config.yaml
n_layer: 17
d_model: 128
n_experts: 32
experts_per_token: 2
d_expert: 96
d_shared_expert: 0
activation: "xielu"
moe_layers: [0, 1, 2, 3, 4, 5, 6, 7, 8, 9, 10, 11, 12, 13, 14, 15, 16]
router_score: "softmax"
normalize_top_k: true
routed_scale: 1.5
balance_loss: 0.0178
balance_bias: false
router_z_loss: 0.001
init_std_router: 0.0336
lr_router: 0.00152
vocab_size: 11198
norm: "rmsnorm"
norm_eps: 1e-06
tie_embeddings: false
optimizer: "cautious_adamw"
lr: 0.00125
beta1: 0.95
beta2: 0.98
batch_tokens: 32768
seq_len: 256
train_tokens: 376600000
steps: 11493
dataset: "wikipedia_en"
Below are experts of layer 2 (counted from 0) of a mixture-of-experts language model. Rows are named router (the router's row for the expert), up (a neuron's input weights, with its number) and show model dimensions 0-127. Each number is 500 + 25 x the weight over its row's rms, rounded and kept within 0 to 999. Numbers have three digits each.
After each expert's rows: a language model's description of what the expert responds to. This comes from a sample of Wikipedia text that the model never trained on.

# expert 20
router:449532520511506505482514507493487493521473486511546479493493487480510536493539523496498490531478475506501526510499486493487504498523456521458502468529530514512459490483492482518472470498487468543475485491492542475453492533589522477508522521531500462483522530520498487532468515509456519514544539472501453498479526450492477492494518492480524470472520505554514509508543472483493469525503
up4:492563466515513519527459493501486536500504511528486447515516476480498514531473479521470498478483542503500525498500472493490511480521497492452473495487498494507490565438473471497482442546523538523505502517485492467530504514478562486485475482500533470513509485493451532467462479501474529479526512511521495516506500546501512478488558496485519494510507482532486481522525503488537465512480
up5:515514494489565535502482473521512525499473514465489487460490518503497523473468464487527558496481530529551470507505548449485513481511514540473454480502544520493495471503464496524479506510515492492526503475566509468523490500503503532520515501496504490470566499505439471490506510491522544539521510501513478483486457515464492523513502534510491512520506498520481509463498478489515449507493
up6:500510489522530495493474471485506515506490497516503490519505534492480553496451524491523478531528471484537538483498523485475507539448467515532491534525513465494516470513532481511543454446500565491454509476465483494528505504517515495530529449474483519519471512478510492511471450514513491447503509551485501468495510499545506525506486501452500503496509519491495495535480511467529524530478
up7:496507493499546533514504502508527512529466480521480513495516494551537489513451514533505531502513493523492465532456511465522532473485513482490509475517494521526504499528512530508533539474471501481508517497554513544504497499532501493475510544500462460502456503524510493536537585527524507500508524507538497530518507498519481496538504483527490462484461462508494514479484540520477439490512
up8:490505499487488481500479484484503503531492507500468479528491487530477506503560478517474527491517518486515544539503488478457476486460516461463453479491474448494509528496503539480472481489466529484481510473453494462527518521528527514506510460529485452463499517486511500473503455545470535456486520543512492513511535520513516471509502529493524483505498461553480476540512536482526465499516
up9:528516500484524557492525531553495488485513535493539525511514492485495472530487497527489507486497521548460527533427520505517505498480501453472495499497546583500510478501475507488506533467505515480484511458476504526461521534478508478498512465510480457520472513550529453500533530509496533473443489487472484526506514510486503488512548492537512478504497504506506477498486502505507488489515
up10:475455504512523479462532519500520550535519513477507508479441489518509460524549491505487475498524509499501501477477479524533461531528509536531493522501492496473511488502536506526536480485467476495491518499503496493489494529509549532517484553495479451527506546524470543512509502446519511482513502462496488493479476451484513488531518523456487529499491512490531473538517491452547485520479
It responds to: Words in section headings like Track listing, commas before but/and, and well in as well as, often in album and song articles.

# expert 9
router:503527480535493503487525528526468500510480458497484467505486521482513506564504509511503458539477466507515511527518509506484488502547464498485557458538508540493464495519505485514468465523490462527462462476504541467467509476487499470524518510521499479476522534533489487517460523520455499510523529467493469497483495454514478461499508517485538456467504492522492530500540476482487458516519
up4:486491501497503450509488467476490486502443477531477510449478509531473555547527515498493511493558524506498478513522473489493510510491483457542511452518509510493472523521487502456527511532466457502509467481507509501485470466494443489472510499490472462524520523492476542487477514510523513492510490541533500461511492444505504494535502464486559452464501497498505496468522517524492514510493
up5:536538503458510483552465511501515494497502489471502516456511535497509497488472470548431436488521494486501478480483488501485494428508512494538522496486495563533486488499514505488508510521480409496491502493519523547508485490482448500460460458518526510501491525507459473506514480491496475507501514525513525468491523492537510509504470475500495489496500518479507503464482532498498500504524
up6:536483484542501498505467511536502501518476456509493498470525456515523533505553490486527453534445508528470496499460465486533518507527518473455502504481485462473488507531510481485490483504501498488501524521485506524515528518514518458521503575527488525521504502521504464511444534504532474494476479496530487485496496468466502457467505496521499476517511545494533491530513477442530519481485
up7:515502528505508507495497491519501515501499516491437466434511502488517539574500556519513504521506516531501461509499553485508515479499491538493503498491478499481478485486507494471456554464477532505510553477543491479538483506468487490509551467495463484493490500512485469498498515500504498502549484472543491560527516469472528465481464514502521526489516512535468508459493503489494499477508
up8:528548499503500474501525559474495487476503513501536520475521488465517456459445473555523469515501486478521491508469478513479517499482519472471488453484464505524487495532516537510527501523505468474494462535535503497465524515531470486499513460484479509494473482528531503505522526555503514536472504488519522518504500500501519512508497571520479508525533514449499490471493547496509519487539
up9:531495535479453509481475488488523515534489469476516496505503561486480520527530450484495538511560527481518510545514486494494523520488513472490539457470526554487504513491486513508539434511519510488487488480472531546516525516526473474563492546471499524514504497483517495486494532505518518493461530507484472495492481550471487523519475519523509468524495464496496489520504503521522462513507
up10:527515556501501514517472507531495474517520516505504451503470502512504495538452501494469554505503507486506516537466552538519501478498486552506552534511494502488516485491523516510505470462482505510501520479499485526497502517533492480502503527470526534484481487496431469457521512502513453548495492509492486501520441458468514539496437518495514466538472494528515520487507510501482458504500
It responds to: Pipes, semicolons and zeros in stats and score tables, plus mid-word pieces of place and personal names like ott, ville.

# expert 22
router:494509494514497491483524527507470492499466471507462471501498523479523550461546519512482471525481477532497526517501501544487515495556461528471521465525511529496470495486486476513510510490492455531472483471474544476469499518499487479520521500514512483488530529538493499532461508522455483535507524478494476494464489455480469527490510537472528445458515489534539519492527467485503456531508
up4:523497457473491506516477530542506564526495455494475512462538497510502474533487487523490473490502526522515491544546470542521496480516484482515490463484509476505499519474520469487498529500466437502516480483493499497499498483508517500489510557497493506471513532513509480494487455441492437483462509504525459463489512486536514512497453491474516473524493519548470515481507445519500513492521
up5:516489499506453492491480519535504402509502461508494489490509472462506456530489485508496441515515491527511508507509494504488498510501503488498529481509470501541483524492463490509519493449554526476485501511499533500449514487529496457517515510540524496479477519492503451524495445465460515541500493487490490485476516482517439507490549475493505506503509509449531501469503496476510464513529
up6:557470504490510436501504539521500466520518566501537510509497485483509477526510496515470462508535531495514515464469498571488480522541474516460502543520459456472496507543491520479450489480457440496522513505560488520509501506480515508498493474497490509501506463481519495491503474491495518500527490497521536490526503462506506483517523545512498513497489523523500503526477487473543469504493
up7:509524532485428520540514517517541463515529511516512525515501528534508553493526489491496509488466452521519526512529455514473500503509491481524527528489500489475527475534446516550518521465507509494498518504450528526528535471506509499481543483478503518424488512512502480492525476490529475541517517472515482469530472508503510501528512478512484470516534474518502469459481519498490482525507
up8:543489501525446478489469522498472482509491483510509469525491505482466542528513527482522487520450497494438504555487464481497507525545493526492493505468489502475502522482494477480448487454551483520479540509481519476517543522489439472501491484511529523520529514486520470488448500511469537502505511481506493515461515454488479525498501477509456521489519447491475515502509528479527501503519
up9:468480531457505488495506522446523512495506491471454519476475497496508473557443497489518462504441503507515542470495502509515463473465487543511504526484496546519461505484477518500537445503492496498505520512487489479495457465472510502510503473494474509485506480495525494474507454521529421488487490522499532474527535450519494492518469507476504492500484515479544541485476492467494494513502
up10:479513505476488463505503529473525518475474503477498460521459518484470541473478462470480530494491519493507498494520509522504482482521466511495548507460473481522462470532498489498530485527467451494455489523516532494496495476447501519497511493482509527484540522493512532503489530518517499530476548512524515480476554511477503525508487538501441510519477533530540564478476477496458536511499
It responds to: Table-cell pipes and line breaks in election and TV tables, semicolons in lists, and verb endings like preys, preserve.

# expert 13
router:488535509529488466466527529510480489514472471502471461531511524477499523548477506508522472520462471499484519513530535497477497494521471499475483459535519530492460476540485473519488520490503489529457469481481521464466505475473498476516542503529485487487537526535482497538448506527469504519514524471493460495487511475495469484484509540464523493467510454542475524499532485481492463539530
up0:481473491518509477494511508522505512517468473491538474460459517452561509480527487507503464522469471512510492503516515501477503505480506510471551515534529531450473492505485474545512472503488491531466458493502538504472496526512512494495516473528545475496550517535463489528477517506494455518513519492484538487485460473520471525471508503475529547470523493517548506518518449501458487510515
up1:491529507491523460427515498539427489481516528528494496512524514527479544500517507531507510498456500510484491489514503476486490510505488519499420512522492474518492514518506495458513478473512513483522496475526483503542486492492562503422517471497503452508493503499528512483506537548506528490540469479492518519500510508473507542480473513514489500502511536484469510543525491475471460504495
up2:534494529529469509498481519569493506507480454493497489500492493557493502555522513471475523494485498462530527496515515478526480496520497455520438498470518499497463518459461488477509505543471474491493523475494499490516462486498504499480544512507527455506507521524487502485508503537521526533549544526531471493526470499479511487510454514466525459481505502469507476440497511529489487475491
up3:501501496485450478541471496485541488488516496484485548479458521501493527509518475513514493503463464514520519505558553462508483480503522515524522488456536538502542468496534500485502509542539505501500482487475482517501479446496502528490488512501454499467510492479567497507510474498523446493509532468488488457501476527511511517495484493477496510494523458498560508499466472508479525517553
up4:494493491534537458505524477512496480486495449480511467526445495516471496518501483463490527496504487508528537487493502531495495524507481528499481469506506511524493501513456511497428520447474534481495493482511496525478466511507507493520521539487545508510478505514450488492450463559466461501482511535515508536516461509469491424516485494488516531475497487489520514508517520551491530484507
up5:483542487489525491511545530505491476472509537468467483493489556506491523479563499485478510484485502508472469519482464515491503526458521488523518476483486538525507515518480512512504502525507529512474503513435530485476551480524490518454506523480532450536499515529511488506499462537466467529512473468513486505522476497479482532477559475504491496509510551517474548482525518492504533506475
up6:466491521524487484468527528529502509509468473492507475479476538466518507462535490526491457514491473502516499500519507524501470485491497538476509489538527533495503492482505468538523476517469484522476449482502524485458492490503512466464526532530559472510539512534496488527498508536476464540523560468466487528463475455504483530482490503485509528465508518507543505485527457517466486522509
It responds to: Opening quotation marks after wrote or states, heading == marks, percent signs, and word endings such as ammunition, channels, nation.

# expert 15
router:516494474518517489468522519565472517497472501500491466476495507485485518554536517525494478510478477533497506515516528531470496498519472499463475469527519504499451494516483486521544498501482491538467477504475530474461498510475528482461518524530485477461534522528509507531461509508474518534484530478502502496492514455536459493484507482469535562466523447531509507501523464483492471541505
up4:501493479463508497532513501480496512482449545529459470506521525538480495530463511506508523521493515496462521527485512443516509495505506487520483524495527492493517541493481492499502524499508465507496502456500518496508464500472559496531516528504510520496531493523494505501528536526494537536465504503508579509512533496542493467506557474527511453517455513537458492535541505541512506469490
up5:467517540491489493471505515501498496474482479483475502550539424496504491509539519499498512488493530483485478516460504500485479521576485455483441467490471443530488505489492502499470537514493544506469554496480503498496519534493479479496516508488470480549478502491498512485480473507489508457462509530492463483528536504456495489516503480497487460451521469506505510480500520504543524489512
up6:512535506494492481514530512486512454498510529497481545473429519436490521509514464500457470467486514550460502501489455538505529434479501474513529479482497499486506459516505509497481482510493461453509530522456508502487498483480484512499525467497488460481497531494525481523483450502510459526514540491498522454477491527491503532483502492513489527512552502532524520500475484499512505492535
up7:490505489502531492463483474545487516496472519497467521476507475531509474577490515496476494506440532532471505486466536471505520519496488454448500503518498523507517509471495534493537527458499495500497515504488497505488545486497537490483521494467496476445469509493550494469505497562535488504507475493535471489518535511448489503521458480528470484489516477512481533511449516484522520497516
up8:510524495501512471513506462456524505498477482502544514513496525499520531520433489559460539494479503492510469558506502508467533474516508501512483498486544527509471475487481515474478430530445515492487453458485486528509480541469484514509505493483496495478524471483510515512497482486516501533496508537499520467494501477484475506495464534504499516480526467486528458502468524508478455445506
up9:520493523492503436482469495547507512502497496510506485502502473461489493517499489501521513476465539483489480512500546498493546498498507477502442470516530505509471470452552539525467537523531500461457504504525494492456446483493482506505514480471516415465502512509520505496484505488532509484456494497501509526460519444499519506510505455506508471509539503521500487493507468488521528538509
up10:532570505490478446461505505529488492514483511514506524457427439519508520543477467508529516480481539528503516488481495517482528486501487515483506486467504454534515495525482509490478492501474491485522495503431509515505513502514497459472530487510507412483482474493487514499468464523493483518520508527530515506504500523490452482507508511512469497476525518504524476462474482522518470513484
It responds to: The words that and He, colons introducing lists, and initial capital pieces of surnames or places, such as Z, Sh, Ar.

# expert 16
router:493517468513490491473539524502481518520483464481462463486502519475483514526547510511481487523482481506466520519515480497481486493510464504465459457520528521495453485519491478533493488463472467527454459475475532478464502505437507478520523513529536492475529511536494474534472517496459455533479522474499525500481495473496456536491514508482521483467515494513473496494546474492510448531514
up4:530519484510482530489481499475510474511465449485478520511530454468526481488464528504488507519466517526501486521504464519488515486468514552483543476500484494452444450531493493501512483464530518515505503468504554477470504517499474514521490511504433490499494466492516513527517489519485481507544522492503485497484481479502474532490520554472493465528496509529545504521501555526467482528538
up5:447508447481481432481504492491504471511457520513495515451466552502505487489470485502511536513525512478475481502503534550511566494482501476455432513481499484501474493523476520523519469509457506516511459504514525519503517490499520517500518478520506495499471509557531519484496520549509539487551518509526490511511487508495522508509462545517507484493490530470504478468473481505496478488485
up6:489494470541515476477513521516519502511495516526505489470531509509508491478440503474513492506518523491432497491445452488511509531521490473491427494484502515526518486488484467503491455514470501552501494505418472519527482477477507489455497483481511494498491494526494497503493521540488480451512487489500551515513499507501524479534462482523495523494466522501459506529462489521517550460487
up7:494492505540479522500491472506486540493518464520533504510470500517502505445496511527511495501559505508462523478515467453476496510498446488481511510508467517520483490449521504485529518511525498519433504500460524465529480480511504494442551456494516487462506509553497443496518496539506499516535491498469545525519477485499475519496473450479499491476530486529495490473509536509523487482497
up8:421506463486538516493504498515523531512489497541485507477482524491448477525505490504506509493513512506447508494516498513524463535535513554463530505506475490483496546441547496487465472487516503487485493435520508461505512524505491514492488539487534518521512557542528494496480474501523515498500470472528484500504498474461521470484532464505477485484531497529510522446515516499520517495509
up9:469510487520502483469496507520462448546503435468480484482522467508517492454492486491461522481498492502520479465461524492513490516506471502519538498512482495495489515485505496460486551534549448491476527472521499516528532519498530525486524487480489507466485509490449525529493549520478506489463535479496507536507508492449501507515502507502534538475473520461498469526553520504479488537477
up10:465500521498501525475517492545472490519463491503544504500468498483498517506500495512497488542497476535487501528532521536456457497482472515475514452537539518490514513507498474562507469498479503521456460508451533468444521529532544472495542512529471457491512525523483502517461490493473530499502523474492481499460497467510461531487484512472518463479515502512499531482515477485459482495516
It responds to: Table pipes and numbers in sports or results tables, month names in dates, his, and section titles like Death after ==.